From a checkpoint of a small mixture-of-experts model trained on Wikipedia: 64 experts in each of 9 layers.
Below are experts of layer 5 (counted from 0) of a mixture-of-experts language model. Rows are named router (the router's row for the expert), up (a neuron's input weights, with its number) and show model dimensions 0-127. Each number is 128 + 24 x the weight over its row's rms, rounded and kept within 0 to 255. Numbers have three digits each.
After each expert's rows: a language model's description of what the expert responds to. This comes from a sample of Wikipedia text that the model never trained on.

# expert 14
router:075158110103110139157154153132132103121179137122132119139104111141149127110102131112103148101157120120099136143127116101137113131108084138119126146140131129115152129141130139113090148134170149150151120098167113083114090122068166112108110132124167126092149108155105139116124124080170099126165117136096160094167161088135133116140076128103140135111109112183072121122133116131162121142135
up0:142120156121147103102118159144115139112120116170152110170130184151122176116156164116155149133122133172136103135172097162135104146120140119085159126150159161107156125131141108096111172126119143108063138084140146120107143111093139099131122154107117133070126109117148097097086125163105110160114136141087121140115109173142153099108138153133127159105079127077125131145108137158136103136155
Description: Mid-word fragments. Middle or end pieces of words, mostly Welsh, Indian and other foreign names plus technical words, e.g. Mynydd, Gauri, gymn-ast, ge-ological.

# expert 8
router:099122107118108159119151162113094134114166155105124137084125085134079129125147135144145151156101095104125104148146115099128106125175154184116137135133108111081088106114136116125091114109125153147106124083128139082135103145084137083146079156129149159136133128139168138130152142090137142140103089150134141142120154118094099098124141127085148161144115111111160156128149100108116079097136
up0:125129145161140091098137151143112126089083101135087099106120137115104137107113129107116128167104162118159122118132152120099085086119139113169144132119150128113142117149181112096131152118149093136095159137128134146150086093103137163117129152106136104194155130125100126188129093105118106135116120144139083092109120112163127164086119079143150162117132191116143151175109122122101094072171
Description: Foreign name syllables. Word-piece syllables inside non-English names and romanized words, often Asian or Slavic, such as Sh-ang-rao, Al-ak-al, Bhar-atiya, Zh, Q.

# expert 56
router:148099153127148115128110116091153113149154049113143170139097140118141128126144169096176110091124143131144158125117168144147117096130108145151124110091157152148068143121119141124169145131127132123153163122129094108145164107143139160164149085124130092115095157145131132143157172169158128114132125109161144152103110168139099126111095164137084155112147113110132134158142181122108173091136
up1:174151135134134093148143146131110134117107098127091141118120139120197130120126092113134128086087153097078120129138104101110145122119089100110149118117127100096152133154144102115129109168099125117150116141154102115136149140116062114126125088123119127104109121140146113112155114115202109170112121156127132120126172148149138129109132098152131118114094116141117098152048158115129120155064
Description: Connectives and prepositions. Conjunctions, prepositions and inclusion verbs linking phrases in prose, such as and, for, or, including, such as, include.

# expert 29
router:132142080131105116166152102125123098123132153156082085134110179125179124144179146110094114136097097155179161157150138142163137155131116116145122143079127159166135137093106119132125159136100126142136170170147113127099097135117108123148091135130139119139200130121099143105125077129100129088168093134117159124161144120088117106148145067125135145142135147137132140141135142125128161126102
up0:151147129161140128125147131146104104122119121107148102121135148163130150094113165151125115116136090136093116115117122135112122103118102133132143098103151122094120151146158102153068136124188120148110096113078127125157128163100129150191118120076155136120127104137109102199152138095096140158116128097110147127134136130134148136146116089072148117125147124135108113105123115133104101121167
Description: Social and civic word stems. Word beginnings in government, economy and society prose, such as dec, acc, social, political, population, corpor(ation), housing.

# expert 59
router:084139125114106148120185162106126122126154147113131101080091136138141087074145116139156112117134156127134096105147095145102113116114126159139113140186102145123120147108140146166110121127149122146095146095100101115142129152078110078103074125155157111060141107139147143176139127135144098139116136115108108159124117122099079154122144111102153144136158108175128080117119138143125105097158
up0:103129126129124126157154142127135135109106110131153159110123139142162133139142168106140097104133151096117083120130142132089150121164105170090160127097175143132135121109123126114139106153146132110144117141133098123162126116129100125111111092162107073102102163154154138157125140105140166075150097120162093117117128172140117186128139126107115107101121146096112133140128171104171157139129
Description: Name-initial letter pieces. Short opening letters or syllables of proper names and words after a capital, such as Am(trak), M(ansfield), F(aso), K(oms)omolets.

# expert 23
router:179094172110176135131102117140164123127101070131076171093155126105111128130100120135140118115125163112076134091111116122129124118169166115157141111165133093165135118149153138098152094131134139102147117125126108094156159135147181126151168109143153166120106110106124100146158160119135085122115092107130108126145080121127145097115177130172119173142158100113135154141140125078143139106148
up0:176126108149144140148116141159109108116095177129114104158109140154139119127137131120091148149128149148162146159112124128143130120168102187163118138156136140126110115109132104110137163129102116148085147126120158134136119115110071159162132128072146142122124143159183134067150114102136117132176103091144140142126104144083128105118136114129133127141137137157134092147130131168092131146086
Description: Commas after names. Commas and linking of/in right after a proper name, especially place or person names in lists, such as "Casablanca, Morocco".

# expert 44
router:193095095158164107114137106116140123133137162132151092141149142132154144168170173122084105116108120147157162125107173089158156148100064156084143157111095096137122109124141116142111109086116100133130144156099125104106091115153137125148137120124099126139126138122096148101166092151156122107122113134157108113148131144138109118139098088112096108099133137179144134149140175092102144132084
up1:116120125105132115084110149123099149115137114145133150161150098139156115110155122141157126146179147142097132104139131185137127092110152171172157120170093177119141124106087126148158117089120113124104132122108137160144075153141119127155147171106090126097127109108109131156071144137136109110118158100138103136117144140105119163117084119144170115161133097114112097070112128135102126139143
Description: Latinate word stems. Opening pieces of common English words split into prefix stems, such as dep-endent, comp-ounds, int-ake, trans, pre.

# expert 48
router:083109095105104151137113175138065136098143143118115140078111112107125114125186146152113151154114108103090100145150098101157163165161103160122170127144128151115160162114125130145091097136121092131138088123119102087153087153124159137129095151140105139100136107115120130143124123098125123151100138158147104129129148154128131142126151142151146145142154142151151140088151121156127071134172
up0:140114128124135128139119143122101107113126126145135115170095142152173118111142133154102131125108171153159126147085082069139158108129117141086127174117094147134115098106096157164104137142119108115178141136150093104103075124135133164153100154116171145117183142147112125137186100100110124089118097136111157101175106064141129131160094088162086133120151136102125172109104099157108115081145
Description: Foreign name pieces. Capital letters and short fragments inside foreign, mostly Hungarian, Czech or Italian personal names, such as G-y-urta, Q-ureshi, Č-ermák.

# expert 58
router:170150098184137134138157109115137150138093131152142127140136166106146100159151173121154114118089151138125157152144132116096132141142138100123138073130096090118124112089140115103133130157139119147116159122157101147122121082123090114163127142091109138158147081123140161097090119113130115107139101102133117129113099148131106098108124106152146157144075113128114146152095177144118107106070
up1:087140147168145116138133138136139158104093126117162133119095113091159123116111130112124135114126106161105116114107155117120142170118129128114102133116159126138129114109162136058109083117113077147119152133100172144165109145117160116135151149140127159157179114136119124107158137134146139115154141137135143148124126109144147144145146128132155158141143145150127137113112121113118151152101
Description: Quoted argument words. Function words and hedges in quoted commentary and argument, such as such as, as well, per, is, not, may, and bracketed ellipses.

# expert 61
router:114097179153154099156095148143067169107094117121092112110156116103118144102090109177159116153171100106131143105110112127160120140158065131151134145120162108140145087156165124113092104105113129155109168125111101134142155130137154128148111158111149108159134107136158099171147128119107127117087160115134134165146109071161138146126104137157122155117122121114111118139137105141129104162169
up0:164146089112119123143162136122170107124124148135119094152143136121147135101109118093079106122140138076130123128146062180143135137153180128142113090107118130166150126161100109109108129148098120115172149127166104147110111132119102113129134138084140105133103117116140109097142168144157101139175118112078133105149134138085119171117118143119184149123133081128148199078148141132149091104129
Description: Scores and country codes. Spaces, dashes and digits in sports score lines and medal tables, plus country codes like ITA, USA, ESP, as in 6–4.

# expert 43
router:152140104192144126068147097096144093136103154121149132166149141127150151133127103128146123118133127122139108116124167140138117120108097190121127142160122120152091116109123087169170133138118126109155155154137164107077133097139107116175116107146119110121094134151144146122115128175145103085119099085156173090137083164147102132134107132143150135106100160117135136156162132114134169094116
up3:181105159167117111148075138143127138114123085133151114144140145158122149142125123135081154094121187110097129158123122160145128152113136125115099154146138128057118133096164139109144166112171126117110126160132106147140164164133174101134106114099138123145098138163157121168145128090151159141106115125110101111142171101124131108159129080141124142159161134160127133157146109145131152130139
Description: Verbs and verb endings. Past and passive verbs and their endings in narrative prose, such as was, became, been, began, ordain-ed, record-ing.

# expert 33
router:107151079109108119148151134130136149131116136143128135126179125149109125148177109128116130141147143115105155136110106105165160117108107114085144142094108128130150123130145146142116126102098142125109134144122115130130064083135117120128079160128149131113117149125168186113140102144117094119117123114139099145122163154145129104161156160099169139149149117136152139120130102102136136148096
up0:131140131119133134134133156151108118126125117165157098087064195083153110133135129149115150134160148111122136148114143179174164146123110162072134144148125063088156137113145085142129117170116166091137099124154106145145140139117137126154157135122119151104184130102114118132111122108094154168160058137087147094107144119088158082104129126139109127114112124125139115134131119112117110122111
Description: Hyphens and word starts. Hyphens inside model numbers and compounds, such as DF-5, COVID-19, anti-aircraft, and lowercase first pieces of words like cons, re, arg.

# expert 60
router:105116177101112141052106118129078128121146136185109181099129109138113146136130089123133106113120122113114160167187088125160125087103162189119145111172117145105134112165145101113167102149121110167108108144120109105166114121104104115113098135125120164134123102091183051132108084123118131114123132153092142137084170095120140132147098170074124165140132127148147101100145116113118080162119
up0:144144110136122122149151107129111124142121137122129098137132155123135123176100112131096101135135115151107068127129126159122142110153077109127100142137148104137073125125118107127163146096075077101125121077085131138103144124144074158183153110102127138123151168142143144161120120144163126126127140116137084143089117091117097171151155136137129114122148102134130158141149098146111131143120
Description: Surname endings. Final pieces of personal surnames and common names, like Dissanay-ake, Hick-man, Ass-ad, and names such as Smith, James, Henry.

# expert 13
router:110088180184160098125112134174125163092137106116101157147113126098097108093154100145135096131118120135138105145108134105140117153104138127102112105142176092123160116155106122121131097138124126091122144155132119147107145140144181103110087143157141109164164144134158141141159093139111149115135159161122102112107112097137134114128092129144185133130105083128141143150107088167158102175109
up2:142105161178136114147096146135118174102109115139123125127155122162135128129105148194151130154126137125125089128137121140155124151146102135121094149128127084139120117156141098108084123125130083121107154112134111142125118089114139069137149093101107116122138118157154170108107128131151168141114130122080113137092135135145143182151118136119115151117119128123132098129139223130125113118114
Description: Digits in tables. Single digits and decimal points inside numbers in data tables, especially race distances, years, times and heights, such as 400 m.

# expert 21
router:099138173184163122108117115164129121121112136138174088107107120140119125111128133133123091170115106128116125147126112116168123145154114107109111183131160110162103113161168108115115113147179161139147135127131104129164095158148150151159092126086130147105189121153146104155110148117124127143133103080157139135129114080095119168130117146138128094090135096078136137092154130108137121114131
up0:131139134165144106119139131111109127108104108130095132127170138113134107093118147112144133127134128093116140122183100120072134079136129121143139089144124139147086135092133131125087148113143133136097159127116128101116121116109138163118169121140111140122125133148134122105083116104112103099147112075122139127116130121159114120135108133097140142132143111136124087118124157136116115102160
Description: Table and infobox filler. Blank cells, separators, numbers and symbols in tables, stats and infoboxes, such as empty cells, MPC · JPL, coordinates, section markers.

# expert 9
router:124106136103121132075147109123181140133134098134127165166126125149113152112129136156094127109129156148067150091088130122147149129131125090131177110124131131133162144110099146110128154115126168072164132087134098147125183125168177101169162113134161095117103134149141113183155173145115101081099106141109172135117098122101162153112120144156117164096154101113110104139132126123125099140178
up0:136144121112124115143143137142119135114122146127125122132133093105111120172114138131131191152166122158158133147165095146113115184173132126127128073143144112154109142138149107126120120143091119114102124136113185147112128137146145105132137099119161131121160096070113140119087089124126146113133139148095105174095117147100158171133163136168113124144154134107128125127189090121133135093163
Description: Of/the in names. Linking words inside proper names and titled entities, mostly of, the, de, von, des, as in Ministry of Defence, Duchy of.

# expert 20
router:165121111199163126112101099119165141160127109130145121175146118109113127121121091123100109122113121151141169150114141108097182132126143136120164123081108101126138152089107115157164111148110102137158171163134083150078141114142140103136144142130140104109138101150133092128108107162138131129144136132173091159173112158144091092129074168139135117102105114084144161159136152128118115112121
up0:116110115092171138082113130123133146115121093133132159146110142092097105114161126140112139089139109131132131126127131139153155154125125103093161098131131131096113140087144184118155125130139157112142098134115116136145151149110105136145133136138115162100130116163137126142135052144123167143124179108148133109148133105117144162145097154100120150081131111134071137136142107134137157121134
Description: Determiners and quantifiers. Articles and quantity words opening a noun phrase, often after there is/are or a preposition, such as a, the, no, several, one.

# expert 35
router:098151116103092136139141134138113126147169144144149151137109135114155116106184168137097171176116110121144115168110120136137160131136144109131108116105114169150146103106151129144097115107135131133116085110105142117096100108154126136125093114137140120158164121132133141109096136113130122141129091122097149099149147126114142128131077108094154161097091092148106091128074104111153124141165
up0:124139123131135105107157143139103125113117115160109143101182167129160159113113125095143158163133136124122131167104146089120105124107082102135103118150130131125134129146176133141155092096184116125108118132133136170179142113120097121095170120100141098127169121149165149119111110131088130150099138124177124115131098121087142195131133143102117127148115139135134141120094162150123139123151
Description: Rare word and CJK pieces. Capitalized prefix stems in titles and names, such as Cont, Rel, Ed, plus raw byte pieces of Chinese characters.

# expert 55
router:135082177192159121140138121209121109108146138143118137121110099128106093093112086144110117138126134147100127144171152086142132146127100126099125123136146109085122124166093101111134122144132112112123100137096111144114132158160181173120086099134153173134168127150149136137153083112137144137123154146133097086103175114132127139124109132132124144152137137117117114148157144127094107141148
up2:142127118148124125114142129152101137126148133100175109135146140173176147139121110145094135123086093149112103148143096105180119112120097108104140164100119129173109138138146130119122114070136092110194129124120094138144108101074134113073138095134125120103125115098074151094101147093116166098155139105112139122115171119134112154143144133132120090110150128119167127137160153137148136119144
Description: Coordinate and percentage numbers. Two-digit numbers in minute and second fields of coordinates, percentages, and vote or score totals, such as 33′40″.

# expert 34
router:211133109195135145079151117113137111132106098141136156108147137115136101133127145141140150093169133134159148116151132159125111121112146117152154092113137170146116151092126151129172083143105172125125144135149145128086155094145088168151142093135120171130102131161120137115105141161138119102089098099139117116141113157154110103155125136133132099112135125129159141115126162103131121085131
up0:087133118168111111103122140122116105123138139141099120157143136139132143136139127127131179177137105121086102156140087158104111104133100175081097130136095137144138156139128129156130135129170094128126084133126120093106120103110104133107099136124135127116119129099151174144131134108168108128121132089130181141129102105149072112140137094119157175101152106150132141135115120121086121161132
Description: Naming and release verbs. Copulas and naming or release words about songs, albums and films, such as was released as, is called, known as, second single.

# expert 37
router:125125109107108141126144129117130132142177139122181151125110083144128146113117111099078142126131128141145147103160117122119087122126129127143101148085126123108148133132125118115140160156153087122132112152112121168132100140150089148149140174115133119087155148057103102140143121169143151138116111180147188116140137112115137142085082129102131128111131105149111155117083117157132089166075
up0:132132118135142131140126113127117149140130104133131126120125125162136132080112154150071144100125107157121125123164115158105108168153119093108148143143121126107135131147163111108117126111105130074112076163128099133097132104144141164122178110139090133116102178184118084153108136168108147122145145128091154133100129141169128152176125153090153134149148106132143129170108148084133095132158
Description: Possessives and mid-word pieces. Possessive 's after names and short pieces in the middle of long words, such as coll-ap-se, Comp-re-hensive, illeg-it-imate.

# expert 16
router:136073166197130105137127142197120148115086155150135110119125124134087123098097092110094127113086112139111140151150146111128119167155138140145094141089134108118117176123156142112135177130123141111109085099154166133126131157111166149129130163116126120093131134146124126146136096118085157108154108111130076119078147094133091152088147098139124136130104149114146094131154080080107135113155
up3:127093130144128117142098124112140153133141092124143153145133143108159162103162163163152108134083124106098158164111126142125130119169110175132147128129135110168098137130169124163130153176108121133169132150133113078076126121100099099139117167131146100144137138158142118149149135143126132086149123093053129126119128152109152163136109085145126141156150116143129115145163136122142059102121
Description: Years and table numbers. Year digits and numeric pieces in date ranges and tables, especially after en dashes, plus table pipes and position codes: 1995–96, 19|36, FW.